From a checkpoint of a small mixture-of-experts model trained on Wikipedia: 657M tokens.
Below are experts of layer 4 (counted from 0) of a mixture-of-experts language model. Rows are named router (the router's row for the expert), gate (a neuron's input weights, with its number), up (a neuron's input weights, with its number) and show model dimensions 0-223. Each number is 200 + 20 x the weight over its row's rms, rounded and kept within 0 to 999.
After each expert's rows: "mostly gets" lists some tokens that are sent to it at least half of the time. This comes from a sample of Wikipedia text that the model never trained on.

# expert 51
router,213,198,247,188,192,192,197,210,170,205,219,204,198,189,199,200,185,208,221,188,198,199,183,224,171,165,186,219,180,202,218,211,177,197,230,163,207,196,186,221,204,223,171,265,174,166,177,183,241,229,210,204,183,224,198,196,182,187,192,201,209,206,226,213,222,187,198,224,224,238,191,221,172,177,195,207,195,191,202,222,241,174,215,175,145,225,200,197,198,200,177,226,203,188,139,167,176,198,209,198,213,183,226,189,200,202,178,189,192,193,211,240,204,177,211,215,177,183,180,234,160,196,224,190,173,185,182,195,195,186,211,196,224,203,194,212,202,219,152,193,221,199,165,168,205,185,218,202,181,196,176,188,206,161,225,212,188,207,182,206,201,193,183,207,213,182,226,192,201,196,201,215,185,217,168,234,217,219,165,202,161,172,221,191,219,187,197,185,194,203,194,167,195,191,200,192,197,208,185,225,203,192,198,197,230,213,215,194,270,218,197,211,226,201,201,218,173,217,177,198,205,175,192,195
gate0,222,224,231,195,203,205,206,213,152,170,220,233,200,179,208,158,195,194,235,166,195,205,194,211,191,218,206,210,200,213,219,200,212,188,175,198,198,205,206,205,182,209,178,193,219,155,163,181,204,169,181,210,161,171,192,178,200,204,228,203,212,203,172,202,210,209,159,213,206,166,199,235,196,198,181,219,219,215,178,193,200,202,185,192,168,176,193,209,164,211,175,224,201,182,200,210,207,216,213,140,217,202,198,227,214,199,208,232,199,179,217,202,175,195,180,219,218,200,194,210,201,197,192,251,211,223,219,198,182,221,213,206,196,175,171,176,188,198,187,200,201,180,226,186,195,196,230,224,175,207,213,188,206,198,201,221,233,201,154,235,188,194,201,199,195,184,212,191,153,220,210,204,248,197,215,243,222,222,173,171,207,208,210,214,209,194,188,206,223,186,204,218,197,220,217,204,214,217,199,162,166,221,177,192,261,185,223,215,215,214,208,165,184,222,191,206,203,216,153,190,195,192,169,174
up0,182,203,228,202,160,210,176,179,240,237,214,192,224,186,195,222,197,210,212,212,198,195,208,190,220,175,181,203,183,201,206,201,188,222,195,215,220,226,168,213,198,199,181,230,167,245,187,230,229,216,212,174,233,228,204,203,176,236,200,238,216,215,227,219,221,190,199,182,204,214,216,159,193,203,214,180,183,218,193,190,204,209,203,212,202,223,200,206,196,202,192,206,184,185,160,184,176,201,218,217,188,195,159,206,220,198,213,175,206,206,199,164,167,201,197,213,173,169,207,201,193,187,213,172,182,168,212,198,207,180,199,228,170,209,203,188,202,152,226,188,206,193,153,201,220,186,136,186,182,205,204,207,146,218,219,185,190,208,213,200,242,232,187,232,194,196,198,148,214,197,180,208,196,177,188,198,189,179,234,208,198,195,190,208,210,207,237,203,187,177,216,215,184,188,224,176,188,225,211,212,226,192,220,183,184,198,151,205,207,212,215,210,183,221,241,188,184,176,220,205,184,168,219,195
mostly gets: ":", "):", " :", " ;", " →", ".:"

# expert 38
router,177,197,204,185,210,162,189,196,197,159,255,149,173,190,223,215,193,192,216,210,187,174,179,229,203,170,209,207,184,187,179,210,180,197,217,204,201,168,191,209,182,239,194,234,179,197,197,173,229,207,213,195,181,216,194,174,189,199,188,182,203,220,224,227,238,201,194,204,245,230,191,195,193,175,168,225,201,185,201,184,210,191,248,192,169,197,182,214,215,195,177,205,195,183,186,172,190,195,185,206,190,158,217,175,222,232,176,215,241,207,230,205,208,205,229,199,209,194,203,209,151,196,241,192,181,218,184,180,193,184,190,217,241,186,200,193,230,196,196,163,215,192,200,169,221,194,217,193,198,186,188,171,191,174,219,206,221,207,149,214,164,198,196,196,222,200,202,183,235,208,222,211,185,203,200,244,190,216,167,219,175,179,214,202,213,200,212,167,201,208,182,187,148,215,179,180,228,205,191,220,223,202,166,193,205,215,210,224,206,216,217,204,217,207,209,191,213,216,185,221,223,187,193,192
gate3,181,212,195,210,217,235,202,213,166,235,207,209,178,198,203,187,203,231,186,190,193,200,183,192,218,189,173,209,187,177,184,184,152,199,178,197,204,226,188,221,192,212,181,207,200,210,163,221,186,201,206,215,183,199,239,210,186,184,185,167,217,202,214,193,190,204,223,184,232,176,193,181,199,230,168,180,152,203,184,210,191,195,210,212,145,212,195,215,248,204,189,203,203,217,213,181,189,173,215,187,195,246,214,196,189,215,197,170,216,203,176,202,228,216,196,186,207,201,215,259,183,185,237,210,168,206,169,165,219,213,200,202,206,204,194,200,216,213,211,188,223,211,245,180,213,165,198,204,176,204,171,222,172,217,209,192,220,213,246,196,196,220,197,166,202,169,197,181,198,221,222,226,222,213,213,210,210,211,210,176,218,183,216,189,172,208,197,212,182,203,227,214,224,197,170,193,220,225,191,182,169,117,184,185,190,184,220,218,197,205,235,200,216,229,186,187,175,203,192,194,203,203,174,211
up3,217,222,183,219,190,189,208,240,198,179,203,206,210,182,214,211,229,207,197,209,183,182,200,229,196,222,218,207,206,198,182,197,198,199,183,176,179,211,198,232,198,210,169,194,210,206,233,175,178,218,205,147,212,207,196,188,172,179,185,193,227,178,198,170,228,213,148,175,211,185,208,187,222,208,193,186,225,217,219,197,190,172,213,206,222,204,227,189,203,207,211,207,220,199,224,208,220,207,236,175,189,217,214,172,210,217,207,154,213,247,221,191,208,235,176,203,191,223,183,190,214,210,222,162,208,194,182,219,209,199,154,218,239,176,205,216,199,187,191,202,219,221,171,207,178,231,221,198,186,209,253,197,200,189,245,182,175,174,185,228,253,187,224,227,193,236,190,193,204,183,188,187,218,205,210,218,188,203,212,184,193,209,198,213,175,191,203,181,152,155,183,180,194,170,231,201,238,211,196,223,191,191,223,194,217,189,232,210,227,204,203,204,201,165,195,224,191,232,228,169,200,218,194,206
mostly gets: "hammad", "iang", "mad", "pur", "uan", "uz"

# expert 1
router,186,213,236,196,203,216,187,204,179,190,222,179,183,224,215,208,187,185,182,196,187,149,182,203,174,175,205,204,185,219,209,207,180,198,203,205,199,171,178,226,153,221,201,224,159,204,205,179,218,189,198,186,205,221,211,187,189,154,186,194,188,184,215,209,221,191,201,228,234,218,168,171,173,174,193,212,187,194,205,195,245,212,250,198,189,217,205,230,193,168,162,227,212,188,191,192,163,208,192,186,201,176,184,208,189,232,170,190,224,215,203,234,217,201,216,218,163,181,177,208,191,189,205,198,181,207,213,149,186,203,189,219,236,192,195,188,242,174,157,158,208,198,214,177,225,187,184,179,179,209,209,166,190,178,194,205,178,197,177,200,182,217,217,203,228,205,207,232,222,216,200,225,163,199,192,242,223,203,197,214,198,197,234,201,219,186,202,159,195,192,207,172,181,228,168,209,210,208,190,205,207,200,175,203,215,222,207,203,258,214,197,192,201,179,222,181,179,190,202,201,222,193,185,188
gate0,188,158,219,200,190,203,184,166,199,186,186,197,161,173,174,212,187,179,224,202,221,217,208,217,194,234,224,196,197,202,161,215,171,205,212,224,164,186,193,205,162,191,168,230,182,221,217,204,202,211,210,212,211,192,250,183,208,185,197,196,188,192,190,190,179,195,213,191,180,220,174,227,195,204,196,194,186,207,211,203,171,213,207,200,215,201,165,198,237,219,222,183,216,225,183,209,164,228,202,196,209,225,199,184,219,190,212,225,187,214,170,222,214,182,208,211,176,200,229,231,167,187,198,221,201,170,195,225,180,201,200,199,200,181,192,193,217,193,197,217,247,237,237,173,222,177,184,196,156,182,203,208,219,193,201,165,152,267,181,200,206,219,219,230,226,210,216,167,188,204,202,207,216,180,195,219,216,195,203,188,199,186,222,217,180,205,226,194,173,168,191,173,151,192,213,201,214,210,222,212,165,197,204,194,205,204,236,215,174,215,194,214,196,175,186,203,175,217,158,201,198,207,232,173
up0,218,213,182,195,180,185,241,151,169,189,166,211,225,245,194,198,216,191,206,202,218,229,214,230,212,192,202,198,206,185,215,182,202,206,169,198,218,184,189,222,200,195,207,191,203,212,184,192,186,194,199,189,190,188,222,213,198,221,173,230,226,178,209,195,202,217,182,210,193,167,238,182,207,207,199,194,213,227,207,209,228,197,187,208,188,215,197,218,166,182,178,161,155,176,200,214,213,169,192,179,183,175,171,176,225,201,167,218,230,226,199,168,172,236,203,184,198,196,184,183,211,201,186,159,195,239,175,191,178,187,233,211,213,206,174,199,207,173,227,187,148,181,184,230,192,225,186,182,244,222,212,187,180,195,187,215,247,179,177,212,232,193,196,187,169,174,232,206,181,215,216,197,169,213,207,182,200,238,190,199,199,214,216,186,247,196,187,221,214,217,213,229,195,180,206,184,210,228,224,201,228,193,170,190,189,214,201,220,204,204,206,186,196,221,220,204,216,203,190,196,225,174,169,235
mostly gets: "om", " law", " v", " def", " inf", " conf"

# expert 18
router,210,227,227,196,207,221,174,220,179,199,244,166,186,210,197,216,189,190,189,191,188,187,163,210,194,183,207,217,207,173,184,199,173,196,212,218,196,183,177,251,187,189,186,216,181,206,226,200,212,204,208,160,166,190,218,196,174,185,199,217,202,203,214,201,242,197,198,223,230,204,178,197,191,162,162,196,222,196,177,215,211,154,247,171,188,211,166,175,191,199,168,228,200,154,188,181,186,210,190,200,205,165,213,198,180,213,186,191,239,198,239,203,197,181,209,189,194,201,188,185,176,196,237,226,184,222,189,175,166,197,185,205,242,209,197,182,211,185,173,163,244,187,192,188,200,189,178,184,203,216,205,182,195,211,197,215,216,189,165,236,190,211,186,197,247,209,209,177,222,202,225,243,183,210,199,230,211,214,190,186,195,185,232,211,230,200,227,177,189,180,183,185,168,202,154,187,215,219,171,217,212,207,209,193,219,209,202,225,239,222,205,178,215,190,199,173,210,203,218,195,210,189,212,198
gate0,213,197,235,193,193,239,180,218,223,248,199,182,183,183,172,206,214,157,195,187,218,198,168,180,206,152,203,249,204,209,157,218,218,183,213,221,235,191,227,206,208,200,215,181,174,202,222,218,183,238,190,167,188,179,210,175,191,166,195,211,218,202,176,182,195,150,213,201,210,179,199,186,183,205,191,243,191,224,189,197,212,214,230,219,205,224,189,230,192,194,179,210,219,196,214,207,190,193,198,191,214,195,189,216,203,184,191,212,229,215,184,211,215,156,225,217,213,183,193,232,205,214,196,201,212,195,180,201,222,201,212,186,178,246,207,206,212,234,179,215,203,255,201,230,189,208,209,202,226,195,192,214,221,176,204,196,203,202,176,200,198,196,170,148,204,175,209,224,198,185,216,195,211,205,187,175,227,223,196,221,235,194,169,194,199,228,218,229,182,166,205,219,189,211,224,201,215,204,230,174,201,208,188,218,183,186,215,173,212,184,214,231,203,173,228,224,191,253,203,210,174,219,200,190
up0,213,202,230,223,208,177,184,202,169,208,232,167,198,216,195,206,173,174,226,204,134,209,201,219,201,221,185,211,190,234,201,176,171,200,206,212,192,181,190,168,206,195,206,177,177,226,138,203,200,164,222,170,181,223,188,202,207,182,183,211,252,196,218,227,226,211,166,196,200,186,195,162,207,218,218,218,226,227,203,195,204,222,205,173,221,187,218,195,218,227,193,202,185,202,191,198,195,207,202,209,193,191,189,202,198,204,178,220,206,218,178,194,230,184,214,208,209,160,214,223,198,196,205,200,191,203,196,174,234,196,232,191,191,230,204,207,215,199,123,207,200,235,235,229,208,193,216,184,216,198,201,165,214,183,198,190,206,205,170,212,205,195,237,179,201,163,184,173,196,188,156,198,192,210,198,208,222,162,173,213,212,189,192,191,196,236,211,225,224,202,210,198,203,204,181,194,214,195,217,175,184,189,201,210,192,201,194,173,213,188,247,187,222,177,206,241,194,186,200,185,146,210,195,196
mostly gets: "ect", "ig", "ast", "eat", "reat", " except"

# expert 47
router,168,226,215,194,172,219,174,223,174,203,217,180,197,185,181,195,167,185,189,184,176,172,188,194,199,179,170,194,219,197,195,225,171,187,222,173,223,199,178,244,196,197,183,222,179,205,195,206,204,184,213,200,213,209,188,213,184,172,207,203,202,190,216,209,244,206,220,238,237,248,208,188,196,162,191,223,208,179,192,166,202,176,232,193,180,197,181,190,196,207,164,198,209,171,183,175,176,188,200,205,207,173,230,206,205,196,173,184,197,218,235,229,209,198,216,191,198,174,182,214,186,198,252,197,173,212,218,180,175,204,206,180,236,209,172,208,231,181,188,173,232,201,173,178,218,188,183,189,181,184,184,188,155,164,199,196,192,187,141,206,180,216,179,196,242,197,205,201,238,216,215,201,144,192,201,242,227,217,178,224,174,197,214,194,208,178,200,187,185,214,215,164,201,197,163,179,194,189,178,215,188,185,185,210,215,197,209,201,219,220,197,181,217,206,178,197,205,210,214,194,224,173,195,196
gate0,238,186,213,195,197,221,225,232,224,152,206,201,187,206,209,187,193,195,204,209,172,217,216,228,216,182,192,205,198,196,176,165,214,202,210,191,222,188,201,223,186,222,210,236,209,172,206,218,212,206,196,184,224,203,182,229,217,209,189,200,180,184,184,193,193,181,212,201,215,215,194,193,209,211,213,196,203,188,224,210,225,218,198,209,196,221,193,186,210,229,193,202,195,206,223,190,213,229,171,184,195,216,224,225,153,185,174,226,196,210,201,167,199,192,154,167,202,212,199,195,203,171,186,198,179,221,201,236,189,207,203,227,187,221,200,199,190,211,205,185,204,152,190,202,204,215,229,165,184,205,184,222,235,189,179,198,186,218,194,200,194,177,255,188,192,217,206,166,216,149,232,211,190,224,180,255,177,203,233,191,201,176,205,199,187,179,202,209,207,208,180,175,215,200,218,218,213,230,184,208,225,202,207,204,156,192,179,267,215,229,189,194,209,208,135,167,180,179,186,160,194,189,194,235
up0,198,192,204,215,176,203,188,199,179,254,212,195,206,206,199,216,229,201,175,202,169,218,187,178,213,169,186,189,190,210,183,216,186,212,203,194,208,193,185,207,205,182,162,189,178,219,222,186,234,185,218,177,187,167,191,217,201,160,217,199,196,186,170,188,226,196,209,198,217,193,169,171,196,201,191,223,182,196,200,167,199,222,197,213,209,222,202,243,165,186,201,235,200,207,194,173,217,207,181,236,219,180,223,194,212,214,235,184,188,197,205,203,222,192,187,259,191,226,200,216,178,186,208,196,211,189,177,199,191,216,194,220,224,212,194,180,219,204,221,210,196,208,157,221,236,213,199,203,165,183,125,201,180,190,236,197,193,220,196,200,193,193,247,196,215,223,232,164,209,185,235,238,198,184,191,201,205,177,228,187,206,240,209,233,178,217,215,171,191,187,192,207,203,184,195,195,212,234,227,184,193,158,198,228,184,204,190,188,211,179,158,217,239,207,206,199,216,182,188,174,189,193,240,203
mostly gets: "/s", "pro", "dis", "о", "е", "disambiguation"

# expert 61
router,187,195,216,194,209,172,175,214,214,207,224,174,197,186,182,223,213,198,220,208,200,187,187,197,200,177,188,226,208,172,193,228,190,187,223,202,195,178,198,197,189,194,187,226,188,196,210,182,212,233,201,192,202,224,200,182,173,176,199,217,189,215,232,240,230,182,217,216,235,197,181,184,190,191,196,227,217,173,200,185,199,191,245,198,181,228,188,202,221,208,180,194,180,179,178,181,174,201,202,205,181,153,224,191,208,222,195,196,215,182,237,201,200,203,207,205,194,183,190,217,178,208,243,210,197,175,209,164,182,207,198,235,221,198,184,188,226,199,146,163,220,191,177,165,213,187,219,207,211,211,200,180,212,176,204,232,193,179,160,238,171,230,210,193,236,213,209,198,230,242,222,225,162,202,184,259,217,235,160,212,179,169,227,216,217,194,185,182,177,192,202,186,168,212,163,204,203,204,180,225,213,215,175,211,227,217,194,201,239,203,203,202,231,226,222,210,215,189,178,215,215,177,191,202
gate0,192,183,216,207,178,220,190,177,183,202,193,192,186,206,203,245,193,217,182,180,171,172,193,177,211,179,191,207,219,214,189,176,175,202,184,233,245,201,182,194,168,176,187,225,157,163,217,197,191,203,193,196,214,189,183,213,237,220,191,197,196,191,195,200,155,213,206,182,215,172,219,208,215,195,199,189,234,209,194,148,196,202,206,191,214,228,191,192,240,168,218,213,159,198,172,215,189,188,205,209,188,218,201,193,211,224,209,208,205,177,200,216,181,173,191,157,205,204,220,178,192,180,192,212,208,182,212,198,219,212,171,209,197,198,164,212,177,226,224,180,223,241,218,203,228,217,200,174,211,245,226,200,193,173,180,186,197,205,154,223,189,187,201,211,176,210,166,171,220,208,183,179,185,205,200,249,168,182,195,207,213,200,129,181,176,169,177,178,209,246,200,174,192,202,215,194,191,202,211,218,212,173,186,208,179,184,234,195,207,166,200,183,214,196,183,192,190,204,173,185,223,215,209,206
up0,174,202,243,202,219,215,174,212,222,190,209,172,196,202,184,219,227,194,217,184,217,212,162,209,194,163,219,239,214,200,209,202,182,196,199,203,176,208,176,213,179,196,200,221,183,222,205,197,216,222,211,190,196,213,189,205,201,209,238,225,206,177,226,213,211,233,187,197,177,181,190,165,224,185,166,232,218,207,112,169,219,176,199,201,234,202,156,206,197,202,209,200,191,184,221,243,211,201,181,217,205,171,171,206,201,204,191,177,176,216,183,208,187,189,193,181,249,204,211,193,187,200,227,203,171,152,205,194,181,185,195,217,196,190,180,212,200,193,197,181,208,200,200,195,202,191,229,155,183,220,244,174,219,205,208,201,218,183,202,177,191,204,176,186,203,203,197,200,252,221,211,229,227,181,181,193,212,219,166,209,221,213,225,189,201,179,201,197,214,206,183,202,164,182,224,191,152,185,204,238,195,182,196,215,192,212,187,180,215,175,231,198,177,191,215,167,237,174,196,208,216,192,198,194
mostly gets: "ñ", "ș", "č", "ç", "ă", "ič"

# expert 4
router,185,207,201,201,187,189,208,211,175,204,236,192,166,229,196,215,191,166,217,181,198,161,141,229,209,169,216,200,180,216,154,222,176,218,221,208,196,190,195,212,231,225,189,225,180,206,182,175,213,213,216,208,193,219,196,183,205,198,198,190,203,218,231,223,210,218,214,229,238,237,183,189,189,181,173,216,184,177,195,226,198,175,240,180,157,196,166,194,192,203,154,205,195,161,180,175,184,222,214,195,188,166,218,200,204,219,199,205,173,198,220,195,230,216,217,219,192,187,197,205,176,192,226,206,175,204,217,137,188,214,196,206,231,184,206,204,214,180,200,138,238,168,198,197,215,199,203,208,199,207,175,185,200,158,206,202,184,187,157,216,189,204,210,221,206,221,197,160,235,192,198,230,176,209,203,229,176,221,181,190,185,215,205,195,232,180,212,180,196,200,216,186,146,200,177,191,209,216,192,200,209,211,189,203,211,202,201,180,211,215,201,187,222,209,209,181,195,187,216,181,205,181,186,178
gate0,240,171,172,193,220,169,202,186,247,178,196,184,199,217,227,219,210,216,179,227,183,207,210,174,195,168,188,203,200,165,217,188,232,215,206,159,201,214,170,203,180,221,185,194,226,201,186,201,217,197,214,210,214,227,210,197,166,221,221,178,229,210,211,205,197,208,185,195,202,180,180,215,198,186,194,221,207,179,209,184,221,220,191,226,221,176,216,218,199,224,197,195,208,187,176,192,203,177,222,182,184,194,226,191,196,222,151,186,179,177,206,217,205,238,216,207,183,204,209,195,177,220,216,206,191,215,199,184,216,215,197,216,192,217,204,202,197,237,194,229,204,160,185,217,207,212,210,218,217,206,181,227,246,194,192,172,229,186,188,223,203,220,215,243,208,211,179,218,198,199,238,156,229,151,200,192,175,198,216,189,180,170,199,233,224,203,198,194,174,197,178,214,197,152,204,247,220,156,199,190,206,159,189,195,215,203,194,225,190,166,218,190,201,209,175,203,218,218,232,226,222,170,177,162
up0,232,165,177,181,198,169,217,229,215,195,187,201,201,203,200,201,204,218,179,213,168,205,171,212,218,186,207,194,185,185,202,183,190,223,192,199,186,184,193,256,215,228,210,204,234,212,199,217,217,177,207,200,220,203,214,217,155,233,215,189,206,194,223,159,210,170,184,176,212,199,189,224,192,184,163,234,178,211,192,207,255,210,171,224,206,230,203,182,201,172,189,190,192,192,226,239,186,209,238,221,180,176,171,195,175,233,159,184,167,184,197,233,222,202,214,205,195,213,228,221,160,245,209,199,191,209,196,205,202,213,186,202,229,201,202,152,200,194,161,201,239,205,199,204,207,211,198,215,183,221,219,206,204,194,188,199,209,219,204,221,218,203,205,192,197,197,220,243,209,191,221,164,227,214,236,183,202,219,198,201,210,200,172,229,218,196,192,208,170,214,233,185,183,174,206,200,236,190,182,187,159,200,178,200,200,205,195,194,155,192,201,218,192,206,210,194,213,201,254,199,219,182,190,179
mostly gets: "ak", "z", "ad", "ant", "an", "or"

# expert 62
router,195,219,199,195,209,189,208,218,174,200,204,167,190,214,194,194,179,188,203,189,189,155,156,226,185,176,209,244,183,178,162,203,185,211,207,186,213,178,199,206,198,219,199,231,186,206,168,194,223,191,219,203,167,203,163,182,187,194,206,177,211,232,209,211,227,198,225,229,228,271,205,201,197,181,178,228,208,201,177,201,219,158,241,185,156,204,179,208,178,202,180,213,195,166,171,191,175,226,205,196,213,164,196,200,211,216,199,200,190,221,225,223,193,185,207,227,227,203,208,204,179,185,219,205,183,202,195,158,160,208,182,205,232,208,197,217,227,201,177,156,205,190,202,173,210,206,190,196,177,174,180,214,185,177,200,189,190,191,149,229,214,175,186,201,224,214,187,198,227,211,205,222,169,206,183,234,206,196,193,225,209,160,213,193,219,180,179,175,210,175,223,192,175,225,144,174,209,202,183,202,181,219,177,182,196,237,194,188,208,226,210,201,218,196,201,201,202,170,211,221,206,197,200,198
gate0,200,195,180,213,221,199,156,209,206,197,212,199,197,174,213,164,210,215,162,208,227,223,213,201,225,161,208,205,203,203,194,181,186,178,206,207,210,205,188,194,199,222,208,192,158,191,165,170,173,187,207,194,199,165,179,204,186,186,229,198,200,210,205,190,205,205,186,248,181,188,185,174,250,189,164,215,182,209,217,205,151,177,183,205,208,176,207,241,200,221,184,172,214,198,187,193,192,199,212,216,204,227,188,206,208,194,178,232,162,202,198,211,198,217,221,191,194,179,207,244,222,176,211,178,181,225,160,222,195,223,217,184,213,202,230,225,209,159,218,185,226,186,190,168,193,217,207,172,202,198,203,217,194,198,185,207,199,159,213,235,192,228,189,195,227,210,205,188,229,207,190,199,184,211,208,177,254,181,190,197,226,198,188,188,199,217,205,244,183,190,201,179,209,209,262,198,208,161,216,216,198,173,213,229,206,178,233,207,208,184,196,227,194,168,189,174,237,177,206,187,238,197,191,184
up0,204,245,172,165,186,184,220,200,197,229,208,201,208,205,184,232,194,154,193,209,247,174,169,165,217,219,155,227,182,193,196,202,199,196,216,177,220,199,212,180,192,200,249,242,219,219,206,198,178,172,191,173,193,185,201,215,215,176,197,187,190,185,210,197,195,213,190,228,203,174,227,210,184,206,164,169,199,221,189,191,167,213,189,209,207,196,214,168,206,181,182,217,163,196,196,246,186,220,189,210,175,193,208,221,179,178,263,212,211,150,203,199,185,172,192,212,189,173,203,201,208,183,181,188,238,235,190,169,202,234,203,207,203,171,205,165,212,205,199,214,171,191,183,211,198,194,210,223,209,198,152,213,184,199,212,239,188,210,199,209,212,204,209,188,185,180,214,204,194,195,199,236,180,194,197,155,208,188,173,172,178,183,201,212,197,215,206,239,207,183,214,201,201,207,200,192,191,194,218,188,200,216,208,195,190,189,202,219,207,142,199,198,172,201,248,188,212,213,195,199,189,205,157,189
mostly gets: "lin", "land", "cc", "d", "el", "ont"

# expert 35
router,182,219,240,187,205,204,194,186,175,210,244,174,178,212,226,233,191,169,203,205,194,167,191,204,193,168,212,208,200,170,175,210,167,199,206,192,243,185,196,204,196,221,178,248,173,210,198,160,242,221,225,189,186,222,207,184,162,203,184,201,196,201,201,206,201,209,211,207,237,228,189,195,186,196,204,216,218,203,216,194,215,189,257,185,183,207,183,204,197,182,157,183,204,177,172,191,161,195,212,205,190,167,232,183,190,218,177,192,212,200,223,216,193,179,225,200,215,185,210,185,180,181,239,188,166,190,214,181,168,191,192,214,231,204,198,195,232,195,165,179,206,212,184,168,208,183,202,206,199,190,204,193,189,199,202,218,180,197,159,229,176,179,207,200,234,187,201,176,243,225,218,219,185,214,181,249,189,229,190,200,190,197,209,209,184,204,198,172,181,179,180,200,156,216,161,182,210,207,159,208,215,220,199,184,227,172,219,229,239,204,200,193,208,193,186,201,191,194,184,205,237,189,184,205
gate0,178,189,170,219,251,218,207,191,233,233,195,154,191,210,198,193,222,183,184,175,192,172,240,244,208,218,168,210,186,204,185,218,215,184,189,190,199,222,219,191,169,187,224,210,237,205,214,176,187,185,258,204,224,187,200,179,188,180,201,202,222,215,214,232,219,202,217,207,206,152,186,192,210,196,207,217,173,204,208,219,199,199,203,215,204,202,177,171,198,194,173,174,218,179,184,183,187,186,206,185,214,223,204,186,188,207,198,161,235,224,203,189,213,206,182,176,200,173,220,193,181,211,210,199,218,184,180,212,191,209,199,154,232,220,194,230,254,200,216,163,235,211,190,212,186,168,177,175,200,207,191,171,192,228,230,168,206,214,216,197,217,189,210,208,216,207,200,191,201,158,159,197,181,192,187,205,211,198,223,217,182,167,128,216,184,200,187,192,195,197,178,183,211,184,200,193,192,192,184,184,209,204,207,216,189,204,177,199,231,205,210,176,215,156,182,190,181,181,187,197,220,188,173,180
up0,217,186,161,182,216,227,214,202,214,191,176,141,193,166,212,182,210,182,205,173,169,189,213,201,202,175,181,208,200,186,181,230,189,214,196,168,183,196,184,190,156,196,219,206,223,181,223,208,217,190,213,218,199,216,211,202,159,174,189,197,189,191,176,196,175,183,207,195,180,216,209,231,197,217,207,224,223,209,173,208,195,197,191,198,160,203,189,223,211,184,176,198,242,192,140,221,197,198,201,190,246,210,180,218,184,178,223,202,215,228,239,182,204,204,155,223,195,242,243,214,220,211,185,177,206,208,210,217,244,227,193,243,207,202,231,229,201,197,170,229,217,189,220,217,178,205,201,211,213,205,179,171,181,200,232,207,177,209,196,181,162,210,167,224,208,198,194,200,196,218,207,193,207,223,199,186,156,192,213,208,203,226,198,177,199,180,188,174,173,193,178,226,211,208,229,194,232,192,199,198,214,218,188,184,224,219,230,234,210,196,179,228,232,204,208,175,181,209,227,197,196,187,199,204
mostly gets: " phys", "imin", "orph", " ide", " mechan", "hyl"

# expert 26
router,190,192,217,181,196,179,184,225,195,199,207,183,191,187,176,203,186,211,203,194,202,180,169,204,183,204,192,210,195,187,195,214,200,208,220,192,199,178,207,217,187,204,194,232,174,178,180,192,222,217,213,198,192,222,205,186,172,167,190,190,208,215,212,232,223,211,210,238,226,206,189,196,173,178,179,218,198,179,189,186,240,174,226,180,164,225,200,177,213,208,153,193,211,176,179,178,184,220,196,176,207,172,214,195,211,194,172,200,238,210,209,209,206,199,238,198,215,196,190,211,168,200,225,188,190,193,206,167,177,179,181,182,219,182,202,195,226,206,203,171,206,179,185,192,222,205,207,224,161,202,192,185,190,189,203,216,209,174,176,218,187,197,179,200,223,228,202,207,257,215,205,201,180,192,199,285,206,201,139,209,195,189,229,180,193,196,178,152,184,221,191,168,199,199,138,187,231,194,186,225,206,215,184,186,258,223,203,217,220,201,195,184,248,209,206,190,210,210,190,200,205,165,187,207
gate0,183,210,192,170,191,197,160,235,205,233,244,202,204,212,231,169,202,196,223,196,223,223,215,197,164,182,192,208,179,167,160,212,204,200,200,175,210,188,204,183,217,180,190,213,224,217,235,182,174,210,214,209,216,179,175,245,178,222,229,175,199,191,188,188,171,212,204,227,222,221,217,217,205,193,225,198,221,163,196,195,200,202,212,212,206,164,216,198,220,195,204,167,181,234,219,202,220,226,212,227,192,201,212,179,219,223,191,197,195,192,194,254,215,213,209,179,224,203,177,191,194,189,183,217,189,197,205,203,207,201,275,224,233,196,200,209,163,190,193,170,160,201,211,167,211,206,156,193,206,195,210,176,222,243,171,196,219,140,193,203,213,204,191,212,166,160,189,208,192,214,211,205,195,195,175,212,196,215,196,228,175,198,198,216,190,184,190,214,194,191,218,205,211,196,207,194,187,180,188,175,191,199,191,209,214,201,236,170,202,225,157,204,179,202,230,189,210,209,195,234,212,234,198,205
up0,198,196,164,236,184,218,149,193,183,164,196,202,193,193,181,248,205,194,206,210,170,218,200,167,207,198,183,200,209,195,215,195,187,193,183,224,175,200,212,175,211,225,172,163,184,160,220,225,218,213,217,218,176,217,216,194,193,194,197,215,198,209,209,183,172,197,223,197,196,172,172,183,182,190,245,220,207,205,226,210,178,176,165,186,207,184,202,163,192,183,224,173,194,235,231,163,208,210,227,200,210,211,193,181,211,231,225,178,193,238,196,197,236,209,207,155,201,194,213,234,192,212,206,221,204,241,194,200,190,192,209,221,213,205,220,205,168,212,182,177,181,197,182,210,183,217,191,201,196,199,210,162,190,218,215,239,205,148,199,202,211,228,196,220,221,224,211,176,191,220,193,197,174,194,214,206,194,183,196,228,218,179,180,199,197,199,176,215,187,231,167,202,212,203,198,183,207,126,210,203,185,207,178,175,204,192,243,194,199,193,176,191,213,223,187,235,215,188,217,228,189,211,166,202
mostly gets: " USA", " France", " Germany", " States", " DF", " Canada"